From a checkpoint of a small mixture-of-experts model trained on Wikipedia: 13 layers, vocabulary 4074.
Below are experts of layer 9 (counted from 0) of a mixture-of-experts language model. Rows are named router (the router's row for the expert), gate (a neuron's input weights, with its number), up (a neuron's input weights, with its number), down (a neuron's output weights, with its number) and show model dimensions 0-127. Each number is 200 + 30 x the weight over its row's rms, rounded and kept within 0 to 999.
Before each expert's rows: "mostly gets" lists some tokens that are sent to it at least half of the time; "comes before" lists some tokens at least twice as common just after its tokens as in all text. This comes from a sample of Wikipedia text that the model never trained on. Tokens count by the router's weight.

# expert 7
mostly gets: " he", " has", " they", " who", " she", " it"
comes before: " was", " also", " is", " had", " a", " been"
router,248,204,206,182,131,173,254,209,253,160,175,229,182,204,223,186,256,239,191,224,173,226,202,210,241,223,260,178,242,149,215,219,196,207,194,213,158,181,210,179,225,176,231,157,160,178,183,176,179,154,147,168,223,175,154,212,223,206,226,185,221,220,181,191,213,183,176,171,209,178,219,201,216,238,174,213,237,246,188,183,239,195,145,237,277,137,180,167,206,199,167,205,174,220,218,246,196,191,172,196,187,177,216,230,186,192,158,190,199,210,157,224,223,218,191,194,188,212,203,179,265,196,154,236,186,284,183,233
gate0,209,215,179,192,235,176,154,202,154,177,203,224,169,201,200,212,255,238,233,188,146,199,156,208,144,198,196,172,197,156,267,231,239,216,184,132,235,195,226,184,243,206,155,218,189,202,224,202,266,173,224,206,260,211,204,275,186,214,214,212,208,204,238,187,219,207,153,178,208,210,255,245,253,226,205,182,222,188,162,209,199,201,200,168,206,279,216,260,200,243,203,224,234,179,189,194,152,188,155,207,197,194,199,182,209,205,157,161,172,217,233,172,225,160,228,242,189,205,242,201,157,225,203,185,178,219,226,157
up0,222,197,192,206,194,161,222,152,165,187,194,192,216,191,200,238,267,182,183,221,157,164,152,189,174,274,192,203,158,220,197,243,186,173,223,191,210,187,223,219,136,198,191,224,173,193,236,182,203,209,219,172,231,242,199,168,231,241,165,257,232,200,209,194,182,224,171,174,197,186,166,191,195,207,197,216,190,153,181,205,196,173,209,226,205,191,124,217,185,290,204,191,187,224,260,154,192,126,180,144,189,243,210,226,133,203,191,233,189,191,249,211,182,224,256,212,128,204,231,190,204,214,232,218,200,228,207,216
down0,208,166,199,223,226,167,203,243,213,158,162,220,160,235,177,169,227,161,185,224,196,183,146,198,204,199,175,147,157,199,206,173,221,162,224,210,157,135,195,257,178,206,142,183,201,187,165,231,206,177,204,188,205,253,189,181,197,306,158,191,188,179,206,176,227,214,168,188,196,170,238,180,229,207,203,192,206,183,208,184,205,205,187,193,171,196,174,178,201,128,218,212,252,208,185,245,199,198,197,196,266,201,241,258,202,178,197,184,224,207,145,230,225,210,194,223,185,276,248,171,282,201,190,203,175,213,213,221
gate1,197,186,182,219,150,175,175,198,217,186,237,210,186,237,158,151,128,221,202,224,206,228,251,188,212,258,262,178,172,238,219,231,167,208,182,173,292,189,209,216,229,144,173,212,180,220,223,138,239,196,133,212,211,220,228,258,192,203,213,179,265,227,243,225,198,210,160,209,223,195,200,214,222,248,132,205,212,169,190,194,202,227,207,184,186,273,179,211,181,233,239,208,216,157,197,193,204,229,174,163,213,178,166,199,206,149,202,246,188,205,201,208,193,178,190,221,185,209,204,238,149,219,192,224,199,211,193,157
up1,256,245,173,233,149,236,174,197,207,215,237,171,175,122,184,188,187,200,201,173,173,160,207,222,218,241,186,134,183,201,269,180,203,172,195,188,204,185,165,175,116,172,235,123,179,213,195,215,201,211,152,192,187,192,249,231,178,198,213,186,194,225,229,197,171,209,181,186,176,182,182,188,236,185,169,211,211,218,181,202,150,153,230,199,210,181,153,204,226,177,134,233,179,228,149,223,244,176,183,187,234,176,203,201,229,246,225,222,193,206,220,214,217,169,171,215,146,192,277,213,188,169,160,212,197,166,175,199
down1,210,174,209,205,159,157,202,196,223,239,218,217,197,146,161,194,231,182,216,215,172,177,231,152,184,173,191,175,153,140,199,234,174,153,219,203,208,199,231,178,196,223,195,173,238,163,209,203,124,209,197,190,245,158,259,193,183,148,188,248,134,177,173,167,187,191,210,175,167,234,181,222,267,207,200,213,179,192,214,202,237,216,233,163,210,268,211,184,182,216,150,172,161,247,169,213,205,243,226,217,251,209,205,167,198,217,143,173,193,170,240,165,243,216,231,207,184,221,210,195,205,197,255,230,247,215,205,245
gate2,228,237,205,239,220,170,176,222,212,202,258,260,227,216,172,195,213,167,183,180,174,219,218,214,208,160,236,202,196,238,207,166,178,192,201,236,181,185,190,180,220,243,159,176,164,199,178,176,215,214,172,180,210,253,189,212,179,226,211,177,230,213,201,216,241,228,178,231,193,201,264,204,200,257,226,230,194,202,224,170,215,199,98,190,213,165,161,175,203,181,242,194,187,189,219,222,207,176,231,258,160,240,153,222,162,285,217,239,245,224,228,155,247,206,239,230,236,175,221,167,211,139,187,163,192,184,205,169
up2,174,172,201,225,159,218,171,189,160,226,231,207,223,177,204,217,245,196,246,128,188,167,176,270,234,235,206,228,233,178,214,205,212,235,201,220,190,214,162,252,235,160,165,195,202,178,199,188,176,167,159,250,185,238,204,202,209,203,185,273,226,184,263,217,202,218,247,234,208,201,196,197,223,154,209,195,231,188,207,262,182,181,177,160,256,186,161,163,252,143,209,198,195,218,162,146,212,159,146,219,245,233,199,216,197,186,220,186,149,179,209,177,187,225,171,169,215,219,239,203,179,196,242,207,242,243,191,200
down2,169,165,244,150,247,190,184,197,222,174,200,174,211,221,249,218,171,240,187,192,171,253,228,205,207,198,144,250,195,209,255,206,204,231,215,195,246,195,192,218,164,189,235,198,208,173,221,170,159,184,176,218,213,187,148,223,197,181,189,206,231,208,214,224,218,206,223,161,200,211,238,218,184,112,208,240,218,258,231,237,218,185,163,239,188,214,230,155,213,178,166,196,193,237,196,173,219,171,158,157,180,169,210,191,170,150,138,200,227,258,257,188,164,207,222,172,250,212,192,255,170,220,150,174,244,173,217,204
gate3,197,204,171,240,192,227,257,149,215,230,215,220,266,207,207,209,166,180,214,164,220,207,201,206,80,149,164,218,198,185,201,139,176,149,199,190,210,196,175,188,177,238,186,204,155,182,235,194,190,227,222,156,223,226,176,192,212,210,189,190,228,187,206,192,237,226,187,220,201,198,208,225,176,251,171,222,253,179,217,192,210,189,210,247,168,148,158,169,183,160,216,171,197,202,181,242,197,236,247,215,201,223,236,184,158,193,170,189,247,196,156,247,165,153,173,232,189,223,221,262,214,200,175,144,182,246,212,220
up3,171,249,223,227,247,211,168,229,168,150,236,223,151,242,194,254,190,181,205,237,219,118,247,221,221,205,243,189,210,197,210,255,197,211,208,190,213,223,223,167,200,220,188,199,169,206,194,237,216,199,196,271,189,225,193,246,179,229,250,201,209,200,193,219,225,169,171,195,175,220,174,148,182,185,258,211,200,216,140,209,252,188,207,195,222,221,184,193,174,170,176,228,150,190,237,210,161,158,190,223,192,177,177,178,206,214,174,236,138,185,224,141,193,223,204,192,242,205,165,199,206,177,227,154,164,248,139,149
down3,181,215,256,201,185,169,206,161,207,231,151,180,190,226,231,235,113,227,206,223,178,172,200,231,214,228,190,185,219,205,204,147,164,166,245,214,214,203,223,228,162,235,196,218,168,235,177,184,209,175,210,196,153,204,197,175,210,216,170,170,196,131,192,209,267,195,204,222,192,179,167,192,273,249,210,183,223,240,248,178,207,146,180,260,182,191,191,135,211,212,171,226,161,227,227,224,176,179,189,199,202,204,188,155,174,237,214,238,169,203,229,217,266,178,221,207,194,191,175,171,221,219,137,173,223,182,167,145
gate4,151,219,189,151,206,158,188,241,185,234,244,223,182,194,226,186,228,221,239,155,235,193,201,261,239,201,179,205,186,184,187,219,185,236,227,214,184,231,151,197,186,248,202,209,191,188,193,209,159,169,215,163,166,228,226,211,196,189,211,222,174,165,213,181,201,149,198,251,184,161,171,135,225,188,261,206,143,258,169,203,227,188,170,215,204,239,213,189,225,154,253,202,202,129,208,204,145,195,229,229,229,223,196,186,149,189,177,163,179,184,213,235,129,218,203,207,225,163,166,257,209,232,249,218,197,165,214,179
up4,189,187,218,178,164,210,190,185,216,231,213,198,246,176,224,197,196,212,199,229,202,189,251,195,202,201,203,197,208,201,188,143,215,207,191,186,233,215,221,238,245,216,190,122,211,199,186,215,189,198,199,206,190,182,200,160,177,152,158,202,125,223,198,143,141,196,230,178,248,183,189,203,209,183,201,188,242,207,177,191,173,247,219,181,187,231,185,256,183,189,148,209,162,202,145,252,165,178,138,243,282,211,189,219,191,275,214,239,224,223,195,223,180,184,245,233,219,219,226,203,255,170,234,167,125,190,162,190
down4,203,201,225,160,202,252,186,184,209,202,162,177,194,241,200,240,204,212,250,198,204,217,207,189,190,233,237,212,176,144,173,190,198,201,177,181,158,146,251,192,160,210,218,232,219,220,157,191,201,213,222,231,211,231,231,174,174,273,213,194,177,221,231,219,237,197,195,183,188,171,192,182,169,242,294,170,221,212,253,150,224,178,163,238,168,231,207,205,215,132,183,192,199,201,203,202,263,224,184,156,191,229,124,159,182,146,254,175,225,211,210,255,204,185,187,179,191,165,218,152,180,209,179,228,215,189,226,161
gate5,226,253,227,152,221,238,221,198,256,247,187,215,153,231,187,236,217,157,224,188,232,205,253,181,183,208,183,192,163,186,201,214,202,230,213,212,161,191,185,153,197,183,189,178,210,225,254,214,195,201,187,246,192,224,227,204,239,196,170,182,189,164,175,220,146,240,221,218,217,169,164,166,203,250,203,197,220,190,181,193,146,228,196,200,213,246,195,149,231,228,204,198,255,197,142,225,182,189,251,228,198,156,159,214,164,221,235,216,190,221,234,243,237,213,174,172,237,177,218,255,218,208,186,96,227,222,215,244
up5,197,159,183,254,182,260,208,225,225,209,220,207,207,192,209,200,231,271,182,202,200,227,189,210,218,254,175,154,216,228,222,262,217,217,207,202,205,168,203,178,245,142,225,250,191,185,163,205,250,158,258,196,221,203,195,197,191,170,207,196,240,198,157,188,233,202,214,208,181,154,192,164,186,201,200,256,225,202,209,174,216,200,159,278,188,172,149,108,174,177,279,181,154,213,223,219,217,210,188,151,208,191,180,198,193,153,167,186,225,217,203,173,200,197,235,190,186,189,195,199,143,134,191,229,209,177,189,194
down5,183,181,214,188,238,228,192,174,241,192,171,217,187,202,190,238,206,222,203,225,165,202,238,244,126,186,224,248,209,170,241,254,221,174,234,226,179,185,185,236,201,189,241,198,174,238,201,205,194,190,178,237,169,202,236,200,200,181,213,244,186,169,241,234,175,215,218,202,262,193,208,221,223,227,210,227,227,172,239,236,145,204,245,194,208,180,205,239,235,120,124,197,206,146,216,117,197,160,217,204,170,177,200,181,254,208,216,178,239,202,207,197,178,186,220,177,277,175,210,171,253,186,182,201,208,171,158,210
gate6,224,186,220,157,231,224,208,172,213,244,169,212,194,198,179,225,180,203,190,208,200,182,216,138,131,119,237,183,232,188,222,162,206,164,150,223,224,180,235,204,206,167,201,249,173,252,237,182,231,158,163,121,172,179,193,207,189,184,157,220,256,175,202,200,214,167,127,243,149,124,234,214,188,226,191,164,180,202,203,200,177,229,212,186,218,197,177,204,201,204,193,191,237,187,179,216,158,178,173,189,187,184,230,150,186,206,201,190,176,233,183,169,206,202,198,210,206,198,237,118,193,251,242,188,238,201,185,173
up6,165,170,189,212,197,207,167,170,249,184,196,180,166,175,213,158,219,279,239,259,219,214,203,184,212,150,215,203,274,164,181,225,246,197,204,198,168,137,172,264,239,201,222,206,205,213,208,230,152,196,267,192,212,186,222,192,225,170,231,204,208,224,171,210,213,155,170,166,184,213,201,190,240,204,204,236,238,208,215,184,205,168,194,168,187,135,222,198,182,231,169,144,128,209,192,190,156,239,213,209,198,171,236,184,158,202,214,233,254,173,231,219,182,225,234,176,212,191,194,192,134,260,209,188,181,214,206,184
down6,200,221,187,207,233,230,141,237,154,178,189,207,220,200,237,216,182,156,201,193,217,191,200,216,238,205,192,236,229,247,244,193,249,139,191,228,179,232,224,162,178,177,181,213,221,237,188,189,184,178,261,137,208,228,213,176,179,225,163,156,191,211,174,178,174,157,185,191,195,242,184,162,254,177,213,212,180,134,220,219,192,224,141,173,197,147,184,146,219,210,264,220,216,198,209,248,160,229,175,209,230,180,211,228,216,219,104,189,204,205,179,183,160,253,223,173,220,206,234,173,198,205,224,247,227,183,205,217
gate7,185,193,203,223,254,216,228,205,215,158,200,153,140,156,196,186,190,140,194,190,242,152,253,234,200,163,178,216,175,218,147,226,184,196,200,206,209,211,131,184,234,198,162,169,229,191,159,172,216,180,198,201,188,223,192,186,230,188,235,167,241,179,184,220,149,172,229,199,190,183,171,188,170,209,216,269,167,232,201,222,212,195,189,134,182,236,184,190,204,203,241,231,178,173,189,180,108,197,294,231,247,210,196,174,183,202,190,215,226,207,158,234,199,230,181,209,195,222,144,200,191,196,221,238,202,209,135,204
up7,211,162,190,215,186,164,208,223,244,193,225,176,241,234,233,208,206,188,188,193,193,259,143,197,181,165,150,233,198,169,225,220,251,216,205,226,170,195,195,238,131,245,213,173,178,231,215,194,199,230,229,202,183,197,178,207,175,200,206,172,244,184,222,206,201,214,160,192,182,177,194,238,202,221,219,101,197,216,235,185,180,200,227,252,203,203,273,232,207,223,152,208,250,261,140,226,263,187,147,217,168,203,207,218,176,223,258,167,174,197,200,218,249,179,218,179,235,195,233,195,177,214,221,249,153,210,202,183
down7,223,210,208,187,232,163,201,162,199,202,203,224,228,251,171,212,79,198,190,202,197,185,176,154,160,198,193,169,155,172,162,183,210,217,206,165,239,199,261,173,206,227,220,209,202,213,200,190,189,185,228,190,142,259,194,193,165,190,199,220,221,193,184,219,224,189,182,176,215,128,154,178,208,189,180,182,183,244,209,196,155,187,156,189,165,174,222,215,183,214,154,200,180,215,207,255,188,175,207,207,217,154,216,190,171,175,224,163,195,219,165,226,223,134,175,240,222,148,123,232,250,236,189,162,170,229,182,202